config.toml
n_layer = 12
d_model = 320
n_experts = 32
experts_per_token = 1
d_expert = 160
d_shared_expert = 0
activation = "swiglu"
moe_layers = [0, 1, 2, 3, 4, 5, 6, 7, 8, 9, 10, 11]
router_score = "sigmoid"
normalize_top_k = false
routed_scale = 2.0
balance_loss = 0.000266
balance_bias = true
init_std_router = 0.00854
lr_router = 0.00287
vocab_size = 2309
norm = "rmsnorm"
norm_eps = 1e-05
tie_embeddings = false
optimizer = "muon_variant"
lr = 0.00684
beta1 = 0.93
grad_clip = 1.0
batch_tokens = 65536
seq_len = 2048
train_tokens = 307900000
steps = 4699
dataset = "wikipedia_en"
Below are experts of layer 7 (counted from 0) of a mixture-of-experts language model. Rows are named router (the router's row for the expert), gate (a neuron's input weights, with its number), up (a neuron's input weights, with its number), down (a neuron's output weights, with its number) and show model dimensions 160-319. Each number is 50 + 15 x the weight over its row's rms, rounded and kept within 0 to 99.
Before each expert's rows: "comes after" lists some tokens at least twice as common just before its tokens as in all text; "comes before" lists some tokens at least twice as common just after its tokens as in all text. This comes from a sample of Wikipedia text that the model never trained on. Tokens count by the router's weight.

# expert 30
comes after: "20", "19", "18", "–", "17", "16"
comes before: ",", "–", " |", ")", ")\n", "\n"
router:24 77 81 47 47 61 35 36 53 46 45 43 58 45 70 40 30 59 57 48 50 62 59 56 65 37 49 62 49 48 51 61 59 38 46 43 89 64 28 50 62 63 58 22 38 36 46 57 96 52 22 51 34 52 52 53 66 60 37 51 41 31 58 47 57 44 74 54 65 56 69 20 46 69 59 55 40 42 51 19 29 43 44 60 40 27 53 17 47 54 32 57 46 75 85 60 64 39 56 58 61 58 58 46 53 59 72 26 49 47 36 46 63 51 27 56 45 38 76 45 64 33 57 74 63 56 50 77 52 46 46 52 43 39 84 76 51 25 58 61 53 65 48 63 30 72 67 62 44 39 15 56 61 48 54 26 63 56 46 70
gate0:17 41 51 43 43 55 47 32 30 58 51 58 62 45 78 59 16 55 37 40 35 49 50 51 58 55 19 14 41 25 50 63 49 53 50 53 63 55 25 32 71 41 33 51 70 43 47 33 25 53 41 55 73 57 38 34 36 45 26 48 57 45 36 50 51 66 44 42 29 35 63 39 29 73 63 57 35 64 62 66 56 54 86 43 33 44 35 52 53 14 43 47 54 59 33 50 80 53 36 69 41 28 43 51 58 48 54 57 58 66 28 57 20 54 25 44 47 55 38 19 33 35 53 43 71 43 45 36 53 88 67 64 27 27 73 42 45 65 59 56 30 57 62 70 55 60 52 40 48 48 46 68 57 41 56 56 48 39 52 48
up0:41 56 48 50 69 62 65 54 48 57 34 35 53 27 55 48 51 35 65 49 63 27 40 62 38 54 40 39 40 54 58 41 32 36 61 70 46 55 35 59 62 18 56 77 64 61 27 54 24 62 57 93 69 71 51 36 64 55 44 63 66 43 19 70 74 07 48 41 72 73 25 47 42 44 35 52 56 38 56 43 32 60 28 48 45 76 89 43 50 58 37 34 43 51 25 18 72 55 80 45 62 39 43 44 65 46 08 77 68 14 49 47 36 75 33 48 68 32 34 33 23 51 54 19 52 52 74 39 47 68 40 63 48 62 61 59 51 60 33 42 52 57 59 43 40 45 68 65 44 53 69 66 24 26 35 52 49 53 56 41
down0:55 47 29 46 53 52 60 44 72 43 38 65 41 57 72 66 38 65 09 37 43 46 50 97 51 45 47 56 38 47 71 41 56 41 69 43 40 22 36 53 38 63 51 55 54 78 38 42 85 38 49 65 27 51 69 62 29 39 53 58 36 66 66 47 74 69 36 69 59 54 56 47 47 31 31 31 22 58 30 75 49 74 59 58 67 64 14 44 50 69 70 60 58 39 11 59 62 51 64 52 49 02 10 81 58 27 51 28 36 56 51 41 52 40 69 38 24 41 54 50 29 43 64 46 53 44 43 64 50 68 54 61 77 38 35 52 29 56 39 41 60 53 51 42 61 44 77 53 61 47 59 46 31 41 67 54 55 53 34 40
gate1:84 54 23 65 63 47 35 56 40 67 62 23 24 51 54 47 36 43 73 24 58 60 41 43 63 22 56 19 44 38 54 57 12 29 51 54 10 38 27 57 14 31 60 25 54 65 30 23 63 50 61 43 60 59 34 55 52 58 50 52 62 37 29 28 53 81 57 49 30 31 55 17 44 78 53 58 40 56 39 20 36 43 29 44 39 69 50 50 42 35 45 66 68 32 74 61 53 72 75 44 42 65 41 63 39 62 61 52 64 50 61 43 59 56 50 69 13 65 56 59 42 41 63 47 29 28 53 39 85 63 57 57 62 41 48 54 69 50 49 67 64 56 43 52 41 48 59 64 53 27 65 65 76 61 55 47 60 74 18 24
up1:48 49 40 55 40 41 31 53 52 46 42 34 52 48 75 69 48 36 58 31 55 20 67 63 63 51 64 61 51 31 32 54 53 52 44 55 77 49 48 58 46 40 62 66 53 56 56 23 29 63 13 48 32 58 34 63 50 62 53 32 35 62 32 64 45 75 73 21 64 36 64 49 70 37 61 53 75 61 61 77 36 65 55 22 60 64 65 64 17 82 75 24 69 43 78 51 35 44 41 49 49 17 56 50 75 45 72 78 49 30 55 43 57 41 45 75 58 50 40 46 27 61 64 69 42 57 31 48 48 44 56 56 43 59 71 61 14 30 62 53 61 57 30 68 62 39 64 25 49 49 67 70 27 09 45 32 61 58 46 56
down1:41 52 39 31 47 65 58 56 44 46 32 36 93 46 64 57 41 45 78 50 48 63 65 52 74 50 80 34 46 23 54 45 61 39 20 62 45 40 62 40 47 34 52 38 32 51 66 60 46 52 37 25 37 28 31 50 45 29 49 84 61 62 45 38 75 31 55 60 38 50 37 10 56 50 43 49 33 43 48 66 40 76 44 75 54 50 58 40 73 61 52 39 62 51 62 43 77 42 30 78 39 42 47 48 46 59 38 43 35 44 31 34 50 63 50 50 20 74 62 67 54 72 49 61 45 65 36 51 32 09 39 58 49 54 73 51 68 34 73 41 72 50 59 73 36 17 63 36 48 26 51 36 59 60 43 28 54 59 46 54
gate2:46 46 56 53 68 48 52 40 54 43 46 49 39 47 44 78 70 79 36 43 66 53 41 24 43 51 30 58 57 64 51 59 42 47 12 49 59 30 68 58 47 64 70 58 54 66 85 50 53 53 55 44 51 61 97 56 35 60 36 47 34 71 43 43 51 67 73 54 44 50 40 66 42 60 66 40 32 28 64 58 66 43 38 53 54 48 71 46 26 50 42 27 46 41 77 59 48 73 54 51 32 49 58 68 61 66 37 46 48 31 39 64 51 67 50 67 96 57 52 52 25 27 39 61 78 32 37 52 48 41 34 54 68 41 58 54 96 33 59 34 32 67 13 21 43 69 77 69 53 24 41 29 81 45 44 56 45 66 77 70
up2:40 36 66 51 78 54 73 36 58 38 66 38 50 39 31 47 56 49 55 37 56 34 52 67 50 26 68 26 57 63 60 46 53 70 04 32 49 43 84 37 45 39 48 74 53 57 67 60 50 51 55 46 69 70 51 59 48 55 61 54 48 70 59 42 25 39 58 53 26 64 49 49 33 57 58 35 71 50 44 21 78 47 23 49 75 60 79 52 71 54 56 69 48 29 46 27 62 69 61 50 57 54 74 36 44 47 47 90 20 61 52 71 26 63 58 59 54 74 69 59 48 54 55 66 69 48 66 67 45 53 36 61 35 59 67 50 29 62 61 52 64 38 30 40 47 74 57 50 55 45 62 44 70 41 57 38 40 40 18 56
down2:68 61 40 77 42 36 64 38 59 34 51 69 67 50 51 48 44 47 10 70 58 73 76 76 61 50 55 38 56 51 45 47 64 52 31 31 58 57 58 61 65 50 48 42 31 25 40 35 41 51 66 43 56 52 56 20 32 62 17 60 33 52 38 72 65 75 53 64 50 32 67 41 83 67 66 67 77 38 53 49 67 74 23 63 38 33 28 41 40 60 61 31 29 45 40 61 37 56 47 56 58 64 48 54 56 38 22 27 46 51 63 48 52 47 56 36 62 49 36 54 49 45 26 41 97 39 18 43 53 48 32 73 25 39 31 51 37 60 47 74 52 66 60 15 43 47 46 34 40 34 36 24 60 27 64 38 45 82 47 61
gate3:43 40 35 14 85 35 46 70 64 50 52 52 58 70 75 77 49 54 70 48 63 26 54 26 81 38 50 40 44 36 62 52 56 77 50 63 53 42 00 61 11 54 44 41 29 52 77 66 43 58 55 47 61 45 22 60 41 55 48 20 57 43 29 37 31 43 74 40 66 25 50 34 48 25 79 56 35 08 24 52 77 54 68 60 09 50 29 61 53 43 41 60 57 68 44 41 48 39 49 56 45 84 47 44 72 59 46 56 56 42 73 61 61 32 48 29 50 57 65 63 74 45 44 38 38 47 84 76 45 43 41 59 34 52 72 53 49 69 41 51 35 40 78 60 61 58 35 60 42 70 28 86 63 52 41 33 48 37 41 43
up3:37 64 77 41 25 45 70 54 39 59 73 54 60 42 53 64 39 75 52 66 49 67 41 75 44 26 45 41 39 59 44 57 19 60 53 37 49 48 73 47 53 50 45 62 64 45 39 32 60 39 24 50 37 23 19 55 40 71 59 61 50 43 63 65 55 47 27 62 41 52 54 70 25 52 33 44 89 68 52 49 44 34 37 40 68 20 22 69 58 48 43 38 34 43 58 58 41 43 28 13 50 42 60 78 34 22 52 61 72 59 44 24 54 57 18 44 64 37 50 48 48 44 32 50 44 56 58 35 51 45 74 49 46 32 41 45 66 73 32 50 67 37 42 51 59 44 69 40 45 25 76 59 30 37 57 59 45 50 67 39
down3:46 38 64 66 53 64 41 61 52 42 37 35 67 35 75 62 51 38 42 11 65 30 39 50 45 58 26 60 33 30 61 67 37 27 43 47 61 41 80 54 48 26 74 56 43 51 74 49 60 73 48 75 61 71 78 49 82 44 53 35 59 13 81 31 37 58 48 48 70 40 33 24 46 48 48 52 77 60 09 55 31 32 61 60 43 45 65 32 69 46 36 27 54 64 90 31 67 64 62 39 60 48 41 33 44 63 59 56 50 53 64 59 44 54 48 52 59 47 56 36 55 75 45 44 51 66 72 41 41 56 49 42 63 47 58 42 63 59 39 44 41 69 65 72 61 71 51 63 68 40 29 78 39 60 36 69 43 34 61 46
gate4:60 34 37 60 43 52 61 72 47 58 45 64 53 58 59 39 46 58 41 53 53 54 49 54 86 64 68 63 45 56 50 32 52 83 56 49 53 55 33 45 59 42 37 32 56 79 43 76 28 31 73 60 41 34 57 52 57 57 53 58 36 64 40 80 42 25 62 63 65 86 52 50 68 76 54 38 56 18 63 48 55 41 71 37 66 44 45 58 32 35 36 62 40 55 46 53 60 50 58 31 63 62 54 75 44 53 48 75 59 51 38 70 54 54 49 59 44 66 53 64 44 38 53 64 55 73 47 54 58 42 62 48 25 55 59 31 41 34 45 65 77 51 54 63 33 37 64 66 57 44 63 83 39 43 23 47 57 46 44 35
up4:37 20 22 41 40 58 32 28 66 41 52 49 17 50 51 43 55 75 39 65 20 58 45 52 50 38 54 63 58 23 47 71 55 61 52 65 62 48 32 68 51 46 31 78 51 42 59 46 33 48 24 53 58 60 17 54 34 23 60 65 34 47 47 63 90 35 31 74 37 39 59 69 68 37 56 40 68 55 46 56 46 87 48 62 27 28 55 31 49 41 57 38 37 46 17 58 38 15 56 57 61 48 43 46 61 83 49 67 56 57 32 54 28 56 66 53 44 54 43 41 81 72 37 33 35 39 44 63 75 38 45 45 56 65 34 46 53 38 47 49 60 54 36 42 38 62 55 36 47 82 47 42 63 63 67 50 73 67 58 60
down4:56 55 37 44 52 82 39 22 47 64 64 63 53 52 73 54 20 41 25 51 31 66 43 54 59 46 41 27 35 42 48 49 54 44 34 69 55 43 39 27 57 31 58 46 70 59 45 49 51 39 30 53 38 71 36 65 63 45 67 60 70 22 68 63 71 16 68 49 47 73 37 37 57 90 43 61 76 55 62 51 36 20 43 57 60 25 55 60 56 40 40 44 58 67 56 31 53 56 56 74 90 52 35 64 41 47 37 57 41 60 31 61 39 01 60 58 48 39 70 41 60 35 48 27 78 59 64 82 42 68 34 27 57 37 35 32 49 37 61 52 64 49 51 51 51 47 54 40 48 66 46 59 81 43 58 53 41 46 30 69
gate5:65 51 33 41 60 63 52 55 46 47 35 60 57 33 64 40 57 60 57 77 33 38 56 31 59 80 52 40 83 43 54 47 54 52 57 47 48 45 51 40 35 61 68 79 67 79 50 55 46 60 46 60 42 68 41 58 58 50 42 55 47 48 64 40 31 35 45 27 43 62 43 69 38 40 53 73 61 63 60 51 48 56 45 30 52 46 20 92 50 61 81 51 42 41 39 43 50 72 55 51 44 49 62 20 77 34 42 38 57 50 61 24 47 12 50 44 41 51 78 42 46 44 67 60 57 52 38 58 52 81 37 37 83 75 84 55 57 25 65 65 70 47 67 86 45 54 82 53 67 73 31 51 29 39 52 43 68 54 41 14
up5:53 57 53 38 57 56 37 35 39 65 78 55 37 30 35 50 36 25 61 72 58 44 47 47 63 60 45 55 54 33 41 71 50 53 64 64 87 66 61 47 69 38 40 33 60 72 33 60 57 64 37 23 54 48 44 67 39 54 38 38 41 61 82 64 38 59 35 88 48 34 32 62 30 79 30 31 59 53 71 37 45 55 40 50 36 26 29 61 37 39 28 66 52 45 42 69 57 75 24 52 66 55 51 40 23 34 87 55 29 50 66 33 24 52 34 91 29 49 30 30 51 41 34 45 44 53 42 26 17 65 65 38 28 45 59 58 36 23 62 70 48 38 53 56 48 48 47 59 43 35 37 57 50 67 60 44 43 62 44 43
down5:35 65 63 72 45 36 53 33 75 59 22 45 66 62 34 23 67 62 52 35 76 41 38 44 55 55 36 44 55 48 44 45 33 41 26 63 51 52 17 51 40 53 34 56 65 55 71 45 56 35 68 52 46 31 57 57 57 57 55 50 67 56 39 53 63 54 47 39 42 10 44 74 44 81 55 70 26 31 47 39 48 53 65 27 42 45 62 61 73 65 48 26 60 33 42 34 58 41 65 67 52 36 99 48 53 75 45 80 45 42 46 55 80 53 40 40 78 65 27 46 44 26 77 86 46 36 62 45 30 61 54 35 38 46 37 66 43 48 52 51 81 40 55 54 41 60 43 54 29 34 59 40 49 49 38 29 61 49 06 38
gate6:44 93 48 56 39 53 20 42 43 53 47 63 36 53 75 37 60 37 33 62 57 30 50 49 53 70 45 58 90 66 36 53 54 41 72 39 61 47 62 24 68 37 66 52 55 28 56 48 79 50 34 45 68 70 51 59 27 39 58 46 40 58 45 40 67 49 59 45 31 76 62 50 76 77 47 43 67 51 18 37 50 59 38 49 24 32 27 24 66 59 59 49 57 49 62 44 37 20 69 42 41 58 67 59 49 40 58 60 69 45 68 51 38 44 51 47 70 37 74 68 55 44 76 51 72 39 70 56 80 43 40 59 51 12 41 45 55 75 56 46 86 42 66 83 67 41 58 57 37 56 65 55 51 50 64 34 40 45 64 50
up6:40 62 44 60 76 62 54 47 73 69 37 27 52 63 43 29 47 62 46 30 56 60 33 67 38 63 43 53 32 44 45 84 29 76 42 54 69 37 65 53 35 43 46 54 40 40 38 58 20 27 22 41 09 55 65 65 47 33 24 42 45 46 57 39 64 48 35 36 42 34 21 47 36 70 39 47 50 61 49 72 22 64 32 24 65 59 63 51 66 58 63 54 75 25 53 43 44 63 56 47 45 37 55 28 44 61 46 67 25 63 61 60 66 63 55 45 56 40 42 53 68 47 53 69 56 49 56 50 16 57 42 26 83 42 48 55 78 46 42 45 50 62 29 46 44 65 51 48 71 79 43 48 52 41 70 49 15 54 55 41
down6:40 82 51 62 47 55 62 67 39 64 64 43 65 65 31 57 20 46 40 18 70 46 50 75 48 47 56 35 50 40 48 33 33 92 62 46 34 67 63 46 28 63 85 35 42 65 45 67 55 51 80 40 45 35 32 47 51 64 67 33 49 24 58 36 36 39 45 73 48 45 38 21 68 44 48 51 48 43 44 62 42 57 39 68 51 52 57 54 64 46 55 63 82 47 61 62 32 56 65 90 52 47 65 82 62 52 44 55 48 35 49 71 68 36 35 52 57 43 44 35 47 28 73 37 25 42 60 46 55 79 45 69 62 58 40 37 41 53 56 32 61 41 36 35 51 60 55 42 40 53 36 46 29 53 49 62 49 52 52 23
gate7:39 28 53 56 52 65 71 38 54 53 43 54 49 66 43 57 51 61 59 59 75 44 51 36 35 58 36 46 48 59 37 53 54 49 43 61 44 81 19 39 73 52 49 51 31 52 31 82 67 29 53 48 47 56 36 35 54 51 85 36 53 61 59 39 03 55 42 62 60 64 53 68 45 48 53 23 60 65 26 60 33 65 33 52 48 35 63 56 55 76 55 66 39 52 30 68 63 38 37 54 33 40 74 42 26 30 49 32 27 41 60 65 73 50 43 67 39 44 31 37 53 58 81 51 86 44 49 40 52 47 45 16 60 33 39 35 47 50 60 28 43 58 22 50 44 70 43 41 31 20 34 70 60 60 23 37 51 37 65 49
up7:42 57 59 69 58 55 48 62 46 48 45 25 54 17 26 56 45 62 34 36 63 56 61 35 46 65 72 53 48 66 61 34 44 69 65 72 45 67 71 56 43 60 56 64 66 42 59 38 45 18 72 58 35 92 55 65 70 50 46 49 51 25 35 41 64 53 54 39 66 30 43 16 31 61 49 35 28 57 43 30 52 31 45 35 57 83 34 42 58 42 57 73 52 60 70 55 40 54 62 48 58 41 34 53 40 53 61 36 22 57 23 66 52 33 58 52 53 47 30 46 59 41 56 40 11 70 61 32 75 46 32 45 34 57 91 35 61 80 91 68 38 66 40 53 67 49 55 20 85 35 39 31 37 56 34 37 61 53 75 52
down7:67 42 39 34 48 38 35 57 37 57 55 72 63 47 39 44 35 73 44 76 33 17 56 72 69 89 51 34 40 44 45 45 52 51 55 54 72 47 43 51 38 48 30 33 47 39 43 37 52 65 50 67 27 40 41 78 49 23 46 34 68 52 66 90 61 56 34 46 70 44 82 35 46 42 42 28 36 87 46 63 54 50 38 64 37 50 51 38 46 73 52 41 69 23 61 35 44 68 55 53 39 51 45 32 43 40 36 63 52 97 52 60 46 62 41 36 56 51 55 64 51 64 35 63 62 35 46 51 50 37 66 54 43 19 40 29 26 55 56 35 42 49 83 50 45 46 34 40 37 52 55 70 54 47 33 53 52 64 76 39
gate8:48 67 34 61 57 58 61 45 33 71 47 58 20 25 52 55 43 55 47 62 34 39 38 47 45 50 51 88 55 74 26 42 40 46 19 70 44 56 56 43 67 59 55 53 61 61 68 39 57 55 62 44 64 41 51 65 67 35 54 79 63 53 67 69 78 75 49 57 33 78 44 55 71 43 87 33 62 52 51 44 40 48 55 39 39 70 32 31 50 40 77 62 65 41 37 57 37 25 50 53 63 60 56 41 57 60 40 58 15 52 74 47 22 57 43 47 49 45 61 48 30 44 60 53 58 68 49 44 60 36 35 29 45 41 38 38 44 53 44 60 34 27 14 80 44 13 53 59 74 36 50 57 62 76 39 57 47 47 78 65
up8:59 29 57 37 70 17 56 42 26 54 50 59 38 50 57 45 55 39 74 77 67 70 42 56 41 52 66 57 65 70 45 54 31 50 58 57 41 54 28 53 63 61 56 54 65 50 57 55 64 79 42 41 65 62 54 61 54 72 35 73 64 57 61 27 32 56 58 52 49 55 25 45 16 36 85 75 64 48 58 26 22 54 43 43 45 30 59 53 71 32 68 70 74 56 34 56 62 17 36 16 57 42 71 59 48 25 50 39 53 33 39 32 51 44 58 40 40 40 42 36 42 54 35 40 66 25 43 71 58 70 46 51 68 36 60 23 32 72 43 50 60 40 64 54 78 51 30 67 24 59 67 44 49 53 74 57 30 61 43 61
down8:47 46 62 18 54 51 36 33 54 35 70 26 70 37 49 43 68 31 40 60 47 60 81 67 81 46 45 34 81 54 61 63 70 60 63 34 46 37 29 53 44 70 47 57 40 65 53 41 49 80 43 44 59 44 57 61 55 53 52 53 48 21 42 33 68 41 53 18 79 49 31 30 62 34 44 42 64 59 49 38 39 64 41 31 28 40 44 76 67 63 52 34 58 99 66 52 72 28 56 49 23 44 65 59 77 64 44 39 45 24 49 24 44 45 68 59 54 36 46 44 64 47 58 39 48 54 19 59 50 85 32 45 44 44 42 49 42 74 51 78 52 46 71 44 40 61 60 55 52 66 65 65 67 81 53 42 50 39 48 60
gate9:49 48 62 44 52 36 65 56 55 52 27 51 46 56 42 80 56 49 63 49 63 58 53 54 57 33 45 32 34 54 64 38 77 23 47 64 52 34 47 68 26 63 48 40 31 69 45 32 70 54 16 61 27 53 65 80 57 78 69 38 56 45 28 45 37 72 60 85 72 58 67 48 61 50 56 81 32 53 71 74 80 39 47 41 45 46 52 57 47 66 54 51 57 62 33 68 58 49 56 46 56 53 72 61 36 65 55 38 55 55 32 57 58 41 66 45 51 71 37 39 78 24 63 44 67 32 37 66 60 78 09 38 58 40 48 54 38 42 29 68 54 34 65 36 06 50 47 66 64 47 43 72 50 48 53 61 54 36 27 56
up9:49 42 27 25 50 61 38 39 25 38 55 69 54 41 34 44 71 49 72 56 47 69 43 58 02 70 61 63 61 60 58 81 68 35 44 52 49 63 28 62 29 66 73 71 99 60 61 83 48 55 75 53 52 59 46 69 58 53 60 44 49 38 54 50 54 48 42 56 54 45 69 51 67 41 60 39 58 46 82 59 45 35 64 22 64 67 43 53 26 61 45 53 67 31 48 52 46 62 46 56 61 55 65 42 61 70 57 61 49 52 61 42 32 56 67 52 45 55 74 40 60 50 55 54 42 67 28 62 79 35 65 44 46 66 39 65 78 38 48 47 52 32 69 33 42 69 72 47 43 63 47 76 41 53 45 61 37 54 40 42
down9:59 41 50 20 48 23 56 63 63 43 50 50 27 46 48 54 61 52 69 65 36 55 61 20 53 42 43 70 23 50 01 55 43 56 60 31 48 46 48 44 63 30 62 52 38 84 59 97 45 46 63 48 66 33 37 65 62 43 36 68 41 49 47 56 28 48 38 60 51 68 37 54 36 30 44 44 36 49 49 56 57 54 46 66 23 43 58 61 50 39 55 59 57 39 59 39 64 36 25 65 42 15 50 44 52 48 59 52 28 64 20 30 72 50 44 65 49 67 78 52 48 39 07 56 61 53 75 79 79 77 61 51 36 28 45 60 44 49 48 36 63 46 48 56 78 34 47 55 48 44 29 68 61 49 79 69 55 89 48 16
gate10:57 64 56 32 61 17 54 71 48 40 60 39 51 36 47 29 63 19 56 47 47 48 42 44 67 52 57 48 61 60 43 78 33 56 56 51 70 38 48 35 68 57 59 41 57 46 63 58 51 33 23 52 67 33 47 50 35 42 48 52 30 53 59 77 00 42 56 48 69 57 52 67 52 41 42 68 53 53 34 54 31 28 62 64 30 42 36 21 43 45 40 66 56 44 34 75 60 49 45 17 57 62 54 53 54 36 30 68 53 27 70 63 31 54 78 44 33 73 33 09 21 57 62 57 55 65 32 46 54 25 36 55 45 67 53 37 67 39 55 26 53 51 53 66 53 43 20 70 77 79 50 64 47 29 24 41 67 78 64 47
up10:49 52 46 57 55 68 62 63 73 63 53 49 39 56 51 52 47 42 32 48 77 53 32 62 82 51 56 59 46 61 52 37 53 34 40 62 41 44 62 14 51 57 49 37 60 35 69 50 50 48 21 55 62 56 56 30 48 64 61 49 72 64 73 67 77 55 44 45 74 35 30 51 45 31 43 42 36 50 66 53 45 61 59 46 60 60 80 44 76 35 36 33 61 27 82 61 49 43 53 23 22 54 18 52 54 48 54 21 50 53 46 63 47 53 40 10 38 42 51 40 34 82 33 20 79 40 37 44 62 43 47 25 59 42 50 41 63 51 48 54 50 13 52 54 44 42 50 36 45 34 44 46 30 32 42 45 19 55 53 39
down10:34 56 57 63 43 30 41 78 29 45 41 70 27 72 22 53 55 51 45 39 76 29 60 65 35 52 49 43 58 66 57 46 28 32 59 43 47 38 24 39 47 58 57 37 26 50 52 42 32 66 59 63 33 59 11 68 37 42 62 65 34 28 51 29 37 41 54 36 33 52 35 57 38 68 43 37 45 25 50 56 61 63 60 45 53 37 48 75 43 41 68 55 44 11 58 73 48 68 31 65 35 81 63 56 49 50 66 43 63 31 33 42 43 29 41 51 79 39 60 50 45 56 26 49 18 57 86 54 58 59 39 70 60 54 90 29 29 34 49 46 47 57 38 66 44 32 26 66 59 57 50 68 48 46 71 61 60 62 34 62
gate11:38 16 62 75 40 51 65 30 69 60 80 51 51 36 48 67 49 54 49 29 40 45 43 42 61 42 45 62 72 27 51 29 51 55 45 70 30 34 55 48 41 19 41 61 37 64 63 48 48 58 48 46 21 71 70 51 84 72 63 47 51 47 34 48 66 41 34 56 51 49 45 38 57 28 75 73 54 65 48 46 28 91 66 62 60 72 58 77 43 47 65 42 49 46 49 42 25 39 34 40 28 29 37 33 56 82 52 54 25 35 44 39 49 68 60 62 22 45 38 67 56 47 49 19 50 53 33 46 71 45 70 81 63 42 48 68 61 49 53 22 41 45 44 48 36 72 79 60 44 34 63 61 58 57 31 53 59 14 69 14
up11:52 48 70 84 52 43 52 54 50 43 43 74 44 55 30 52 27 53 58 77 30 55 42 60 40 31 49 57 90 32 22 50 50 51 44 65 61 54 30 55 75 47 47 54 50 59 47 72 33 27 66 80 29 51 38 51 62 50 51 61 44 66 55 45 46 30 51 41 61 76 64 75 37 42 65 50 50 33 43 50 53 39 42 45 43 58 64 27 73 46 47 55 54 41 53 84 48 36 40 34 64 74 53 73 50 19 41 63 43 54 56 43 32 37 19 27 77 31 52 54 54 37 53 52 61 52 69 62 34 49 40 31 61 24 54 42 44 22 54 42 73 44 32 36 57 55 54 26 66 38 51 10 48 65 68 38 42 50 65 71
down11:20 51 48 31 41 54 40 39 37 35 45 39 42 39 62 70 48 53 61 63 62 61 52 44 77 70 50 50 75 68 51 75 47 62 71 66 37 68 49 34 63 42 39 53 32 64 60 18 47 51 79 47 53 32 54 00 36 70 39 33 49 67 47 49 31 64 51 57 70 48 54 68 27 49 74 47 49 27 52 59 23 40 29 60 23 38 45 54 63 30 56 48 25 56 48 71 73 45 46 40 49 51 33 19 53 36 17 40 82 36 41 47 68 31 46 42 26 23 68 25 43 35 63 41 49 45 39 57 50 32 23 43 60 46 73 46 76 67 57 31 35 67 61 73 42 64 34 35 84 34 31 47 48 74 49 16 54 42 26 77
gate12:69 21 22 66 42 35 50 56 33 61 42 53 51 43 53 66 42 47 64 64 62 33 52 51 47 82 26 55 79 64 46 63 34 58 53 30 46 30 74 72 62 43 52 52 55 42 43 59 30 43 31 41 56 25 54 33 62 42 45 55 49 55 25 73 27 30 42 40 75 39 45 51 49 41 59 75 55 42 34 45 48 46 45 59 72 32 55 62 39 43 48 34 25 79 71 57 47 60 49 56 38 46 45 64 52 47 28 45 49 61 18 48 44 34 74 25 31 47 48 53 23 41 38 63 69 54 50 62 74 44 36 56 56 76 57 58 15 56 51 52 85 34 82 58 54 75 66 49 53 48 59 43 63 48 69 17 71 60 40 60
up12:72 39 56 62 27 64 42 54 59 81 74 41 44 66 48 86 50 59 31 70 44 52 42 71 24 90 41 28 67 60 50 64 41 36 39 30 64 56 60 47 63 75 77 43 48 69 40 80 56 56 31 54 39 65 51 48 58 43 22 62 49 59 48 25 73 68 47 60 51 57 29 34 14 43 28 56 43 33 48 47 37 61 32 55 74 21 46 50 39 53 71 46 45 53 67 71 62 40 34 71 50 62 37 53 67 43 56 44 30 37 71 54 36 62 34 62 67 29 64 38 32 49 42 55 43 66 68 37 49 39 30 43 65 19 56 45 62 44 53 65 43 56 31 64 38 58 64 57 65 43 46 34 24 47 67 55 88 35 75 60
down12:60 82 29 39 24 64 36 42 38 46 40 45 23 68 51 36 30 55 48 37 54 33 42 44 70 39 26 74 66 48 37 58 61 38 54 30 71 51 50 76 63 33 30 45 49 36 41 75 56 53 58 25 53 46 52 40 24 83 32 51 75 38 29 43 34 32 37 58 53 21 45 66 57 81 77 71 43 64 53 33 26 51 59 55 72 79 38 49 57 56 35 43 37 34 55 54 51 24 44 44 50 52 56 77 45 55 42 70 48 20 52 48 49 44 75 66 67 54 55 80 48 45 82 51 66 37 44 75 64 38 55 38 67 39 67 58 22 53 51 60 32 63 52 45 58 61 33 54 53 80 39 55 67 72 39 38 28 41 44 60
gate13:53 37 55 57 69 22 45 63 28 43 49 36 44 64 32 34 64 52 56 37 76 63 30 36 58 45 52 53 63 74 58 56 34 69 38 63 36 40 53 46 61 50 53 73 42 30 33 58 47 54 62 63 58 51 38 33 26 25 48 64 42 40 48 50 43 55 27 45 67 70 08 44 36 66 51 43 41 38 71 27 69 45 62 33 46 24 60 35 47 32 37 61 99 61 39 76 57 48 55 49 44 46 38 48 55 75 77 75 86 59 31 64 32 74 26 88 39 57 62 42 43 64 64 34 54 45 41 57 42 57 61 65 25 44 54 48 49 24 82 54 77 80 46 56 74 87 56 16 60 53 50 55 38 77 37 62 43 43 49 50
up13:30 48 67 60 28 62 61 52 62 39 53 49 17 32 28 30 83 37 45 53 75 58 31 39 35 54 44 11 32 24 66 45 35 60 72 81 43 27 68 54 70 76 46 53 63 49 54 55 49 56 55 31 60 58 53 61 63 32 45 29 64 80 26 63 63 50 47 14 29 33 71 45 66 33 42 67 34 48 68 43 30 39 38 29 65 35 38 58 16 25 62 40 78 33 57 57 73 49 60 67 37 62 51 49 65 43 64 68 39 64 84 56 26 45 45 59 38 52 45 38 43 67 45 50 60 24 42 60 66 69 41 39 63 54 63 40 43 71 55 65 39 53 67 64 71 49 56 26 52 74 61 36 60 33 54 48 38 21 31 56
down13:43 31 40 45 47 54 32 47 43 48 34 37 77 26 36 53 64 72 38 33 34 45 76 51 34 27 62 76 41 60 65 41 61 30 77 37 50 30 46 39 54 55 66 54 57 17 25 41 65 39 41 33 31 34 17 41 80 58 56 55 54 45 66 47 64 66 79 45 43 48 46 47 43 57 32 49 53 35 37 69 42 64 69 53 65 60 89 68 65 42 72 46 50 21 52 74 27 35 53 30 43 17 57 37 73 48 60 62 34 59 52 26 73 46 63 44 45 39 57 49 35 42 57 69 55 53 56 44 44 51 55 70 36 59 44 43 48 24 24 46 72 34 34 40 43 41 52 84 41 21 39 69 21 59 60 64 46 50 70 24